From a checkpoint of a small mixture-of-experts model trained on Wikipedia.
Size: vocabulary 7882, 7.89M parameters.
Experts: 48 experts in each of 4 layers, 4 picks a token, a shared expert of 64 neurons.
Training: a variant of Muon for the experts, 298M tokens, 9092 steps.
Below are experts of layer 5 (counted from 0) of a mixture-of-experts language model. Rows are named router (the router's row for the expert), gate (a neuron's input weights, with its number), up (a neuron's input weights, with its number) and show model dimensions 0-127. Each number is 128 + 24 x the weight over its row's rms, rounded and kept within 0 to 255.
After each expert's rows: a language model's description of what the expert responds to. This comes from a sample of Wikipedia text that the model never trained on.

# expert 12
router [ 92 143  55 105 125 130 121 101 130  94  92 126 129 102 145 135 138 105 107 164 114 135 136  89  74 119 118 133 164 128 121 156 102 120 134  89 116 125 150 128 168 108 120 170 112 125 143 117 165 150 117 128 181 110 135 137 100 147 153 114 135 141 111 145  71 186 101 146  89 106 121 109 141 110 101 153 121 153 170 111 124 119 121  98 120 107 131 121 112 137 137  90 113 110 116 166 105 122 138  88  90 123 159 112 118 138 169  63 107 153 140 170 140 156 121 129 148 132 120 109 128 120 133 145 139 129 139 146]
gate0 [ 92 129 177 124 122 118 123  71 129 120 161 141 152 144 134 102 141 119 151  97 147 169 126 117 132 142 147 100 155 147 135  96 134 139  95 129 142 120 116  82  71 154  93 127 108 129 185 141 117 152 116 144 135 130 103 152 152 154 117 121 127  86 123 111  87 136 112 141 102 129 110 139 141  90 137 128 118 134  61 147 109 163 112 121 119  93 138 132 112 141  92 111 129 136  83 114 107 146 155 122 118 188  99 157 138 100 148 102  86  92 164 139  96  93 106 106 140 108 124 153 113 119 122 142  96 128 156 119]
up0 [119 120 128 142 156 150 129  85 119 124 139 124 151 131 166 183 115 138 124 135 113 132 138 108 128 143 117 172  69 165 140 107 146 112 121 127 130  87 108 118  95 125 130 118 102 128  97 141 191 141 126 123 124 166 118  75 124 126 131 165 126 139 173  68 171  97 131 115 121 140 138 171 115 124 209 108 140 119 157 160 121 162 143  84 152 147  79  75 138 143 114 131  93 148 137 153 143 130 122 114 144 138 103 115 119 134 100 115 148 119 126 141 119 120 147 121 145 130 130 148 109 159 128  95 120 100 116 121]
gate1 [108 138 133 162 116 113 161  78 118  83 107 117 164 150 113 126 132 171 134 125 130 114 100 139 154 107 152 131 139 130 160 159 174 122  98 132  95  88 156 138 193 162 157 119 112 149 159 144 112 158 126 128 123 126 109 155 105 125 171 140 148 186 175 115 145 139 139 134 172 107 150 142 114 127 122 126 156 133 135 116 130 173 143  95  99 107 125 144  76 150 120 123 134 121 185 124 126 139 128 134 123 124 139 131  96  73 125 125 118 160 119 163 128 125 145 119 181 131 154 149 112 150 150 111 114 114 152 106]
up1 [140 122 136 137 167 122 108 116 114 138 131 124 148 135 149  87 123 181 103 165 133 140 147  97 151 117  98 134 156  72 164 141 125 131 110 151 126 128 119 130 104 121 159 129 177 116 177 139 143 136  99 107 113 127  91  92  74  63 107 115  98 119 152 163 134 140 121 142 117 137 104 119 122 137 138  98  96 132  95  97 156 144 153 145 131 111 134 134 155 161 143 112 140 106 155 153  97 142 111  87  68  99 104 102 140 146 143 136 147 160 161 162 140 122 103 148 114 147 149 102 120  93 103 146 107 136 162 107]
It responds to: Word-final derivational or plural suffixes such as -ation, -ment, -ers, -ings, -age, as in voyage, struggles, players.

# expert 45
router [159  89 143 140  88 118 140 131 126 155  88 137 128 127 123 152 141 160 174 152 105 117 125 126 128 148 123 100  89 107 117 129 143 164 121 159 133 154 154 125 115 145 146 129 130 110 153 123 125 119 138 155 110 120  89 121 122 127 175 113 119 119 162 139 127 116 127 111 128 102 121 126 136 134 127 133 113 100 146  99 186 146 122  99 167 142  88 150  97 135 106 147 103  96 184 134  98 152 106 154 177 118 151 127 138 130 133 170 108  64 125 143  81  86 117  99 114 124 114 107 102 120 136  65  88 115  81 146]
gate0 [123 102 160 138 129 154 161 128 162 117 155  91 122  95 100 102  97 172 123 104 106  96 158 159 130 151 156 107 144 139 169 145 118 122 175 105 155 152 143 161 116 136 121  92 148 140 147 141 152 137 133 154 146 127 101  99 123 121  90 124 150 136  95 140 162 142 148  87 124 115 115 147 141 116 130 127 150  75 126 164 106 142 138 181  88 125 100 139 152 125 107 107 143 177 136 122 102 128 123 138 112 115 163 141 129 111 107 118 159 150 154 113  80 163 109 151 136 154 155 147  74 161 117 112 123 144 129  77]
up0 [126  89 119 120  91 115 117 137 154  77 123 136 131 175 132 141 197 114  99  78 135 120 136 104  96 130 119 111 183 162 128 163 106 112  84 110 150 139 144 117 139 156 127 104 105 105 138 135 122 162 102 130 134 160 150 122 138 123 139 161 144 154 122 135 138 124 135 148 111 111  71 112 106 143 155 102 125 146  96 117 105 141 189 113 149 117 105 171 144 136 150 127 149 110 143 111 141 156 154  91 146 149  55  94 164 138 150 141 132 133 144 132 117 128 131 136 140 119 122 153  91 145 130 116 171 149 136 148]
gate1 [139 130 136 144 134 134 128 116 164 112 111 122 122 152  76 109 153  99 144 102 127 126 121 126 102 102  96  86  92 112 144 131 136 109 156 141  84  63 134 144 117 121 133 104 132 152 153 115 146  61 112 118 154 115 133 134 108 118 160 163 132 122  79 109 120 131 126 161 161  96 134 111 117 130 108 135 155 147 171 165 145 159 130  90 113  92 171 104 140 138 106 133 113 140 148 161  97 163 106 126 124 116 151 124 119 114  97 146 133 141  89 115  80 161 120 167 183 119 118 116 141  94 147 100 124  88 110 145]
up1 [144  83 114 130 127  95 105 109 106 140 166  89 162 108 117 112  77 129  80 141 150 157 152 148 128 138 122 140 130 136 103 139 130 112 118 121 155 119 114  94 131 130 133  97 136 100 107 107 156 148 130 109 119 110 116 128 153 141 140 133 132  92 136 170 137 118 164  98 110 141 137 153  72 146 163 110 130 169 123 141  98 117 116  95 112 174  99  95  99 150 163 186 129 105 115 123  75 172 141 120 100 121 146 129 158 118  92 138  79 125 132 146 107 119 140 131 126 110 168 120 156 105 144 134  76 111 147  95]
It responds to: Decimal points and the digits after them, coordinate seconds, and numbers in stats tables, such as 93.97, 55″.

# expert 23
router [137 136 131 111 105 124 118 160 112 124 159  91 138 159 141 131 112  93 141 119 149 121 131 152 101 140 141 171 112 143 102 154  93 139 128 153 137 135 109 152 141 111 173 119 112  98 146 154  83 122 120 193  98 159 151 163 117 101 102 129 166 150 100 119 131 161 144 108 154 121  73 180 107 127 136 117 111 102 149  94 123 143  75 108 146 144 133 101 114 163  96 130 110 135 101  81 141 124 117 103 128 125 147 164 133 144 182 159 146 141 163 110  95 103 133 169 119 111 160 112 159 150 128 128 110 105 138 125]
gate0 [164 104 166 142 133 107 152 122 121  90 125 122 166 167 145 108 110 153 169 124 118 104 134 167 117 113 119 129 121 155 146 120 115 121 135 125 112 102 104 129 158 100 135 128 129 107 150  78 126 136 112 115 142 115 165 159 117  95 133 112 100 160 117 159 130 115 142 154 129 115  98 175 160  82 118 169 126 116 102  68 113 139 116 178 131 118 150 131 132 101 166 123  71 171 155 125 132 156 142 151 136 120 112 120  73 148 102 133 111 124 134 202 130 100 166 106 106 130 125 126 133 119 136 149 105 126 102 155]
up0 [125 115  90 136  85 123 125  63  77 122 108 114 105 164 122 142 117 117 120 140 148 124 138 131 156 103 117 145 137 144 108  95 178 131 129 155 130 144 129 114 125 134 131 147 126 157 136 131 106  98 145 126  93 121 149 119 115 105 162 122  75 100 175 143 136 143 139  86 169 146 123 128 128 154 141 156 123  97 164 139 154 105 119 119  70 117 142 128 145 161 146 103 147  82 103 153 133 137 129 151 155  82 106 125  98 132 130 167 155 162 138 147  99 149 141 173 131 133 201 119 138 115 128 136 131 143 167 148]
gate1 [117  63 162 129 148 160 158 146 107 141 116 108 109 118 106 132 133  92 119  98 124 164 122 136 162 120 118 142 161 116 156 169 181 112 155  90 158 152 131 158 163 150 131 166 141 126 129 103 175 109 114 133 167 107 110  92  96 139 111 162 127 105 126  85 145 124  83 148 119 112 136 133 135 100  96 109 118 140 138 154 113 110 126 159 150 121 162  97 132 160 146 115 119 149 137 115 138 167 126 138 114 114 139 115  98 152 156 128 134 115 115 131  96 158  78  92 157 154  84 136 132 135 102 135 157 168  98 109]
up1 [146 100 128 125 156 148 131 114 125 105 144 128 144  83 116 107 160 138 132 107 150 147 112 149 106 101 117 139 116 156 121 140 127  93 167  98 106 133  92 140 116  88 135 133 116 132 116 128 132 142  89 108 159 140 162  95 119 117 153 138 137 124 118 146 100 149 136 141 144 130 104 152 172 128 104 193 111 128 146 132 132  82 105 107 141 109 113 125 163  57  85 144 104 112 127  68 141 120  95 139 109 148 125 139 133 142 148 114 187 118 144 154 175  75 133 114 101 107  78 116 164 122 126 110 121 142 168 119]
It responds to: The word the after of/in/before, plus colons after infobox labels and table pipes, such as of the Year, Pronunciation:.

# expert 41
router [143  90 171  91 107 119 112 115 122 100 131 122 178 115 126  96 126 112 138 114 135 103 128 121 109 159 138 129 119 144 135 141 104 159 118 127  98 141 107  77 125 103 127 156 154  68  76 130 156 149 133 169  85 127 150 167 105  97 108 122 136 120 108 143 131 174 136 109 144 145 113 148 132 105 125 113 176 171 116 133 104 136  91 114 119 131 104 175 141 161 146 133 147 175 100  80 147 141 111 118 127 151 121 133 151 117 112  91 164 170  96 102 123  94 127 130 122 147 141 112  79 101 163 116 116 117 134 134]
gate0 [118 113 177 148 119 157  90  91 118 111 140 134 132 129 103 129 101 120 120 133 111 129 149 119 133 139 128 153 106 139 119 103 148 143 141 115 159 126 117 110 117  96 105 121 132  77 129 172 148 131 150 164 113 120 143 137 154  97 111 125 123 120 143 119  81 118 100 122  68  97 147 126 129  95 169 110 105  76 150 161 102 105 126  84 155 119 122  93  77 106 113 120 122 143  79 167 101 146 133 136  96 132  92 104 179 119 152 136  89 135 156 108 144 134 155 126 140 147  91 110 144 168 101 101 148  91 149 111]
up0 [ 56 126 141 190 110 128 133 104 125 159 150 141  90 166  88 103 155 137 136 160 169 164 110 155 132 140 140 135 134 110 119 135 154 120  96 143 113 124 142 137 147 110  96 127 151 138 151 111 127  92  99 122 146 123 106 178 110 166  78 111 165 135 121 136 100 154 133 163 151 119  95 114 127 121 131 148 123 120 159 178 127 158 136 110  81 136 130 121  99 146 156 132 113 124 120 131 153 145 143 139 160 150 148 115 200 125 112 122 128 129 129 106 119 194 123 112 133 108 138 135 117 144 128 110 151 141 151  86]
gate1 [142 113 128 105 139 140 123 159 148 132 100 194  73 138 120 117 131 131 146 108 131 123 108 148 108 135 138 126 156 130 118 131 126 153 155 112 142  82 106  96 146 139 206 108 149 138 109 132 112 128 136 102  81 133 117 120 118 170 109 136 123  88 133 108 144 145 137 125  81 139 152  98  93 132 128 157 170 127 136 144 208 124  90 102 101 171 127 141 135 118 111 140 115 120 157  68 120 135 134 136 151 150 117 161 160 140 171 106 142 157 138 151 128 109 145 128 119 126 116 109 133 109  99  91  94 151 138 132]
up1 [176 102 131  60 134 154 127 140 147 147 145 128 129  79 173 143 144 138 103  86 163 132  71 143 141 155 135 115 159 131 131 126 149  80 117 161 120  65  95 159 127 128 154 112 134 118 132 151 126 162 141 138 128 105 134 160 148 139 142 168 127 132 132 125  79 116 167 112 117 149  99 124 146 149 126 145 131 135 116 134 146 137 102 103 172 114 141 159 143 167 136 146 146  86 113 114 124  76 146 116 141 120  96 127 143  91 122 124 125 117 127 182 146 109 132 130  94 147 140 149 126 138 129 121 116  73 106 106]
It responds to: Prepositions of, by, on, for, through and en dashes in credits and award lists, in album infobox fields such as Preceded.

# expert 20
router [148 131 130 115 191 142 148 116 123 136  88 115 118 156 163  99 167 121 110 143 131 134 155 128 140 109 154 142 117 152 157 142 122 129 116 151 158 105 123 150 105  97 147 127  63 101 142 148  96 151 134  81 133 178 116  99 113 142 133 167 155 109 150 159 136 139 149 129 137 127 140 111 157  90 105  99 114 113 163 169 121  87 155 135 158 126 121 141 154  95 144 131 125 157 139 123 111 111 145 118 147 150 141 121 130  90 106 163 105 161 101 142 132 118 105  69 131 157 130  99 101  91 122 179 131 174 125 103]
gate0 [156 122 100 148 153  80 124 137 126 127 151 140 157 135 147 159 106  99 156 122 150 157 170 152 193 151 119 126 132 192 145 111  87 107 135 119 119 133 140  92  89 168 125 121  76  81 170 101  99 108 140 135 101 111 127 132 126 124 142 114 112 158 131 113 113 147 119 127  93 132 143 117 121  95  99 131 129 124 113 100 137 177 128 113 151 132 141 157 104 168 131 131  94 125 148 124 133  98 126 162 132 171 142 104 137 139 157 115 140 159 140 133 140 161 126 138  98  78 145 114 150 115 170  98 174 154 138 141]
up0 [124 112 122 138 174 133  95 149 134 152 137 140 148 145 127 113 145 111 136 179 123 109 109 143 117 153  80 157 120 108 138 154 129 120 129 151 169  85 105 120 137 169 105 126 113 149 138 129 121 153 145  99 140  53 174 120 177 118 139 155 147 171  78 113  98 135 148 152 115 102 159 146 115 106 116 135 149 132 116 125 143 133 109 123  91 107 120 146 115 135 133 107 186 138 136 165 128 145 158 128 160  99 116 120 134 147 149 129 101 130  99 119 133  90 114 101 147 101 122  87 124 157 183 130  91 135 178 132]
gate1 [140 152  94 122  79  99 125 104 143 132 141 114 102 145 110  93  99 141 146 163 120 116 125 108 123 125 203 159 105 119 149 129 103  73 173 116 161 120 129 130 121 150 111 108 120 127 110 110 110 137 105 164 136 182 147 132 100 164 146  88 101 143 139 140 117 150 145 149 138 150 153 125 113 149 130  84  97 142 111 150 134 110  86  98 104 124 139 115 158 125 151 171 148 150 154 169 112 135 174 154 114  99 117 130 121  86 110 103 139 115 109 130 110 111 125 130 143 146  69 126 125 104 116 145 102  89 162 123]
up1 [118  78 124 154 149  72 120 100 107 117 142 119 118 122 137 121  90 136 122 148  86 185 150 175 124  80 108 133 180  99 134 124 139 178 123 129 138 105  92 152 139 134 112 147 149  71 150 150 119 162 145 143 150 132 164 149 117 150 149 145  96 111 137 113 132 168 122 170 134 143 130 151 154 129 118 102 188 129 101 141 141 103 130 123 180 143 141 120 110 135 111 144 147 107 137  91 145 115 125 121 166 113  72 112 144 103 112 113 124 119 117 167 128 120  90 152 136 135 130 105 159 156 137 111 144 137 116 119]
It responds to: Final vowel pieces like o, a, ro, ia inside names and words, as in carrots, Opera, Negro, Para-style.

# expert 11
router [158 137  96 135 124 169 122 100 169 122 155 117 147 139 138 108 172 128  95 135 135 132 157 101 127 123 107 142 115 187 147 135 139 101 115 161  92 126 126  89 146 122 158 116 118 114 145  87 122 118 127 159 124 120 116 137 117  79 105 122 159 144 139 100 140 151 101 131 161 169 119 139  76 131 142 146 127  90 146 180 104 143 132 102 115 127 121 117 120 128 128  82  74 153 146 141 129 126 172 133 105 130 138 121 159 137  94 106 143 159 169 133 159 168 106  97 110 155 123 183 130 135 110 164 101 125 173 120]
gate0 [116 125 162 111 154 105 135 111 135 121 117  95 121 119 144 124 133  82 136  69 158 165 104 148 167 118 100 130 123 128 106 134 133 170 127 164 123 137 137 103 128 124 109 135 131 127 109 113 134 134 142 172 124 136 152 144 157 129  86 146 181 135 111 158 123 159 145  79 171 141 171 149 130 153 134 116 117 137 127 115 136 155 156 161 120 119 155 138 131 153 136 105 165 104 114 147 133  99 108 134 108  81 156 166 146 133 108  72 140 131 126  98  66 144 157 119 143 150 127 178  96 113  92  91 136 142 128 172]
up0 [107 157 164 150 129 100 156  97 117  89 103 119 129  88 142 126 118 175 132 137 121 182 107 132 148 142 138 153 155 142 148 136 118 132 142 135 125 128 113 101 151 178 128 125 149  76 147 141 109 159 128 130 140 112 110 143 140 157 166 101 115 121 103 133 160 156 101 132 148 132 140  99 144 144 143 114 170 155 135 163 108 137 153 122  81 111 149 104  78  98 137 115 136 163 152 190 147 109 132 117 115 118 147 147  88 124 150  82 112 108 158 108 158 142 111  96 117 143  71 117  84 120 147 109 108 139  96 125]
gate1 [132 128 120 136 156 115 129 165 105  74 149 135  94  93 143 125  95 152 169 142 135 142 142 158 117 164 142  84 125 150 114 121  93 110 158 141 137 168 155 120 119 113 136 152 112  72 111 106 146 118 115 138 169 164 157 147 130 135 132 115 102 118 128 127 123 148 102 120 153 189 118 140 107  77 124 107 103 151  80 107 131  94 124 123 135 130 124 181 148 126 144 117 150 131 164 114 112 142 109 148  93  97 145 143 108 117  88 102 168 124 183 134 127 125  94 136 144 120 160  98 146 155 110 143 124  78 132 147]
up1 [161 131 113 120 126 138 110 114 137 161 191 177 142 103 169 139 132 162 126 147 150  88  74 112 134 129 178 114 123 137 139 136 112  95 178 138  97  84 161 125  95 140 144 141 129 121 111  68 131 113 134 142 134 112 108 115 134 155  94 148  92 166 112 135 166 127 156 111 114 111 122 139 113 123 129 116 117 133 139 121 121 111 133 129 109 140 134 128 117 115 120 105  91 102 133 131 111 117 121  89 128  77 182 132 170 123 127 151 155 154 131 119 100 113 110 145 146 150 170 114 132 189 107  93  90 102 108 125]
It responds to: Mainly and/or plus quantifiers and determiners like other, many, several, these, two; also mid-word pieces such as comp-re-hensive.

# expert 36
router [122 137 132 126 142 136 108  94 140 118  96 110 134 124 113 155 126  93 124 135 154 120 160 141 101 142 145 104 153  82 173 106 107 144 140  70 137 102 190 118 157 123 111 159 106 172 182 170 129 165 122 133 168 159 141  96 166 156 141 116 128 139 112  99 135 119 125 153 101 120 170 114 149  95 123 143  96 193 109 109 133 123 152 131 140  95 105 125 138 112 111 135 142 150 130 153 127 126 126 112 158 127 173 138 149 180 114 121 188 133 107 135 135 132 130 160 162 113 108 125 132 153 117 132 160 117 142 142]
gate0 [128 114 105  97 147 101 118 109 105 117  94 159  78 135 121 129  81 112 141 153  61 130 111 125 135 193 132 106 119 106 160 136 103 143 138 107  83 148 138 151 158 143 172  89 150 104 128 120 104 145 122  94 129 112 113 147 119 118  92 150 129 135 138  99 118 123 161 197 128 125 127 120 143 120  55 142 115 146 115  88 114 133 149 128 146 120 116 148  99  90 151 142  97 143 148 121 136 135 136 144 141 137 119 134 143 158 177 130 129 125 135 144 119 131 128 133 163 123 162 150 149 148 111 119 115  60 112 107]
up0 [103 190 123 132 116 105 119 107 126 164 103 142 138  87 101 118 134 132 148 139 125 143 161  95 160 128  75 136 107  90 156 162 122 142 159  69 115 134 110  99 186 100 103 172 116 130 114  92 141  94 109 146 137 155  99 108  95 126 130 143 122 133 103  90 153 105 147  80 138 107 122 102 139 127 108 163  99 150 114 148 113 129 112 116 130 124 147 142 151 117 113  96 157 107 108 130 139 155 144  75 150 106 110 100 131 128 147 118 123 120 147  95 104 131 124 146 149 159 118  90  88 116  80 113 130 148 118 151]
gate1 [136 159 144 173 121 141 135 118 118 142 130  89 168 153 166  87 108 128 112  99 118 141 123 134 145 145 133 127 144  72 146 141 119  94 142 131 124 137 164  89 145 114 135 129 144 163 102  90 137 109 121 136  88 169 126 165  91 113 156 147 178 119 149 170 155 123 115 138  80 138 130 152 117 121  87 128 126 106 120 122 140 181 134 135 110  77 130 133 113 159  90 157 123  98 131  91 150 128 130 151 112  97  96 126 130 161 143 112 103 131 136 186 154 117 128 126 122 131  89 192 137 146 125 137 157 121 145 132]
up1 [138  85  80 161 128 145 111 108 163 154 171 142  95 163 105 105 154  99 173 136 104 116 121 143 165 152 134 109 111 149 152 118 137 140 119  70 127 134 140 100 139 120 106 127 101 149 119 147 134 145 147 105 134 135 134 107 116 157 140 119 177  72 152  90  99 146 136 127 109 150 112 152 140 121 135 114 166 148 115 127 113 115 133 121 183 147 142 132 103 180 161 137 155 107 154 116 110 133 142 147 167  98 118 150 180 111 112 141 121 120  92 160 128 163 150 121 123 125 115  86 117  96 122 138 129 177  94 132]
It responds to: Inner and plural pieces of foreign proper names and words, like Bansdih, Washkansky, Giatras, plus time nouns days, months.

# expert 14
router [114 156 127 131 127 127 110 123 122 121 170 120 160 139 108 115  67 142 122 129 112  98  82 114 109 105 133 131 135 145 130 123  94 102 117 114 107 107 125  80 160 137 148  97 175  90 139  80 151 135 162 119 143  90 156 163  99 108 108 119 173 153 101  86 120 141 133 155 134 156 120 108 137 168 120 136 133 162 105 144  93  94 128  81 118 143 141 141 111 155 138 148 184 102 121  97 152 126  99  98 118 139  49 114 132 138 116 101 129 119 149 102 121 121 100 160 142 153 140 126 114 122 134 114 123  99 138 158]
gate0 [ 97 115 115 118 118 105 102  92 139 117 116 107 158 128 175  84  97 124 116 109 181 178 120  95 124 149 118 111 131 129 128 138 171 112 128 145 135 166 164 151 104 127  97 121 132 129 138  90 124 116 128 130 140 106 145 184 135 127 164  97  88 125  85 151 114 152 122  91 110 137 107 120 105 143 111 101 196 108 109 109  82 110 141 117 110  91 118 154 135 103  95 153 142  95 152 129 112 122 135 163 150 111 146 126 101  94 137  95 122 136 121 117 109 156 108 145  86 105 118  81 124 140 171 144 116 136 126 150]
up0 [126 114  68 150 135 163 115 138 128 123 146 116 107 150  80 121 180 107 139 115 144 111 145 144 104 124 124 164 137 163 150 130 136 121 138 177  98 144 132 100 171 156 122 162  96 121 136 100  78 129 124 159 172 100 103 119 128 130 185 106 171  80 126 133 152 129 125 112 129 117 128 166 118 149 123 120 124 130 110  87  82 149 118 139 159 127 160 113  99 118 117 123 146 161 109 125 122 128 118 105 131 126 163 122 101 100 145 117 102 170  75 173 165 147 143 102 138 142 154  98 147 117 138 145  99 123 131 146]
gate1 [133 107 114 135 159 130 178  96 143 131 151 134 130 151 150 119 111 177 136 127 142 119 146 144 115 140 148 134 113 115 108  98 141 138 203 135 158 160 162 147 100 118 126 145  90 160 123 118 146  94 130 120 113 144 146 104 155 162 122  79 133 149 128 164 113 144 144 144 138 119 150 139 150 133 118 147 167 119 110 107 163 141 102 115 199 151 141 105 160 125 181 112 134 107  68 140 143 160 144 132 163 144 107 129 116 120 156 142 123 107 130  79 140 172  92 129 131 133 145 161 147 143 113  82 136 139 148 155]
up1 [ 82  95 124 136  95 136 111 101 111 141 123 168  85 112 120 126 137 132 156 118 156 156  98 151 129 119  87 152 120  92 105 128 118 142 112 138 123 132 101 124 155 183 124 126  80 130 114 126 189 104 112 170  57 123 135 130  73 154 136 178 172 135 127 129 158 128 121 106 149 112 109 122 113 135 126 103 122 131 100 152 147 173 126  96 112 115 133 132 137 112 144 125 126 101 116 165 175 100 146 112 128 124 143 157 111  89 137 175 137 119 164 118  82 142 125  97 114 138  96 145 117 140 122 128 132 150 107 115]
It responds to: Prepositions after nouns or verbs in prose (of, in, with, into, during, between), especially 'most of whom'; also the p in interspersed.

# expert 39
router [ 93 130 153 114 183 142 152 112 117 127  71 130 107 125 131 140 144 114 100 129 119 103 146  92 108  93 166 158 168 114  90 125 152 161 132 137 154 140 136 142 132 148 103 158  95  94 150 141 124 110  86 140 149 137 138  88 143 118 173 132 133 133 132 154 121 115 147 143  87 120 155 131 141  84 102  94 110 151 187 165 145  92 153 144  99 133 151 111  99 122 120 117  90 134 116 121 117 137 140  94 119  96 167 137 122 133 137 141 150 142 149 144 131 134 128 120 132 137 145 111 161  73 132 181 169 134  90  98]
gate0 [127 124 146  94 183 133 129 143 132 150 138  91 129  83 122 125 195 107 107 114 113 100 143 124 122 138 113 164  94  97 143 123 153  73 122 105 152 153 117 121 163  87 138 164 144 150 163 155 158 191 147 129 152 124 135 158  98 126 150 149 138 144 148 155 151 161 101  96 131 156 126 131 139 101 138 152 121 110 144  89 118 133  99 126  99 153 154 124 108 155  99 113 149 137 148 128  87 128 123 153 100 102 140 121 131 114 119 105 133 149 118 119 140 128 129 124  76 145 132  91 148  99 108 167 126 102 124  71]
up0 [180 117 111 104 127 133 131 120 115 155 143 103 129 122 148  94 136 109 136 127 143  87 118 145 149 181 116 116 113 142 116 137  94 105 107 140  85 131 120  90  87 150 138 149 122  98 123 139 112 116 130 115 162 146 126 150 147  72 108  98 148 105  82 144 116 133 112 170 110 124 100 135 131 131 143 174  97 141  99  90 129  85 117 148  55 143 143 132  85 171 113 107 150 120 162  99 114 162 125 130 122  87 123 142 110 103  91 165 139 101 117 132 158 107 153 103 114 138 137 121 137 108  85  90 142 139 126 114]
gate1 [133 160 105 169 160 174 128 129 142 151  78 103 138 102 146 122 141 102 107 168 103 115 103 142 143 131 111  95  96 125 110 127 129  83  90 150 155 117  84 155 134 123 137 107 103 149  76 110  73 142 100 125 162  68 168 169 176 133 135 140 118  85  94 146 131 119 109 101 120 126 115 127 160 128 112 127 145 124 131 134 106 114 100 137 159 160 150 117 126 115 122 119 154 139 129 183  94 147 126 153 140 161 124  93  98 141  85 135 125 134 106 145 100 135 164 104 127 152 138 114 114 122 124 121 127  97 111 135]
up1 [161 149 166 115 124  77 105 162 124 121 117 125 101 146 101 115 125 139 142 123 133 143 120 136 125 117 150 119 197 137 159 110 133 154 128 170  93 139 120 135 165 119 135 198 138 113 169 154 160 106 114 134 192 136 132 155 125 104 147 155 119 115 138 144  81 101 167 142 170 172 153 132 122  96  99 129 111 107 120 126 132  96 131 142 120  92 131 154 108 193 129 112 108 137  96 141 121 157 116 132 138 125 126 137 123 139 140 142 101 142 141 140 163  91 147 143 113 113 136 110  93 128 126 152 121  71 141  99]
It responds to: Final or middle pieces of personal and place names, such as Dav-id, Pitts-burgh, Sarajevo, Randol-ph, plus suffixes like -son, -berg.

# expert 18
router [109  85 130 115 181 182 137 124 149  98  81 103 121 114 160  95 144 117 136 148 118 146 149 130 147 152 132 152 139 130 117 139 147 132 124 133 129 141  93 128 131 146 135 117 152 127 126 142 157 133 113  98 157  77 166 177  74  99 166 106 153 100 157 161  95  96 145 150 165 112 102 116 120 123 128 115 116  90 183 147 117 147 132 108  98 134 122 124 133  79 163 139 106 124 124 141 145 119  96 109  93 105 168  84 125 112 169 130 147 126 114 137 155 128 160 100 114 118 156 108 149 119 136 137 161 124 119  86]
gate0 [117 139 150 136 147 128 130 111 127 129 120 104 189 143 112 123 115 113 143  95 113 115  97 147 128 157  90 115  96 142 118  94 135 126 123 145  94 187 115 161 101 110 135  96 140 161  94 124 115 126 138 135  92  97 166 160 128 135 146 117 166 140 110  90 111 111 131 135 133 167 127 119 171 158 128 122 133 120 113 141  98 133 146  76 142 142 123 111 147 126 179 174  66 107 146 121 179 108 179 165 118 166 129 150 136 135 117 153 153 133 137 146 150 120 144 110 148 100 147 161  96 149 114  99  91 146 109 147]
up0 [115 105 159 161 173 112 129 148 144 138 175  97  57 144 163 145 126 135 112 121 127 109 150 164 116  92 145  70 110 133 134 107 108 113 117 130 131 175 129 145 143 155 169 142 140 119 151 124 130 106 100  85 122 132 156 119 143 130  89 141 141 145  97 137  95 159 158  66 120 123  63 153 111 134  86 115 134 137 127 128 174 109 112 122 103 119 114 128 126 104 125 124 104 107 142 141 150  88 132 117 162 147 147 140 158  97 180 184 147 153 129 130 124 118 124 125 124 122 113 136 153 138 129 140 134 146 139 104]
gate1 [160 128 133 157 159 148 140 120 149 120 130  63 102 117 132 113 160 133 134 141 131 109 133 120 134 157 140 120 126 143 126 107  85 125  85 130 149 122 145 103 126 181  86 136 128 132  94 118 133 153 124 145 135  89 133 113 131 177 107 126 165 118 104 161 122 102 148  88 159 146 141 165 119 133 189 164 153  97 135 141 170 107 117 159 166 183 126 144 133 120 174 121  88 126 139 163 127  69 151 156 129 123  94 141 138 137 105 144  91 134 129 105 128 131 102 132  89 125 128 140 128 117 176 150 109 136 114  99]
up1 [127 124 112 115 112 143 135 121 157 136 142 132 118 165 114 123 145 100 172 104 114 131 113 125 128  83 135 135 135  94 134 157 149 107 129 158 110 132  81 186  98 120 134 139 118 162 123 151 117 135  96 102 138 132 117  96 121 151 152 112 124  91 171 117 178 163 136 116 110 120 150 203 144 135 123 127 130 106 110 146 173 102 107 185  95 125 104 126 104 165  91 166 145 120 131 118 150 132 176 132  99  89 156  92 177 136 110 109 113  93 115 149 120 148 119 145 100 143 110 116 116 134  91 105 126 132 159 121]
It responds to: Closing parentheses and quotes ending names or song titles in tables, plus words completing proper names like Carolina, London, Center, Street.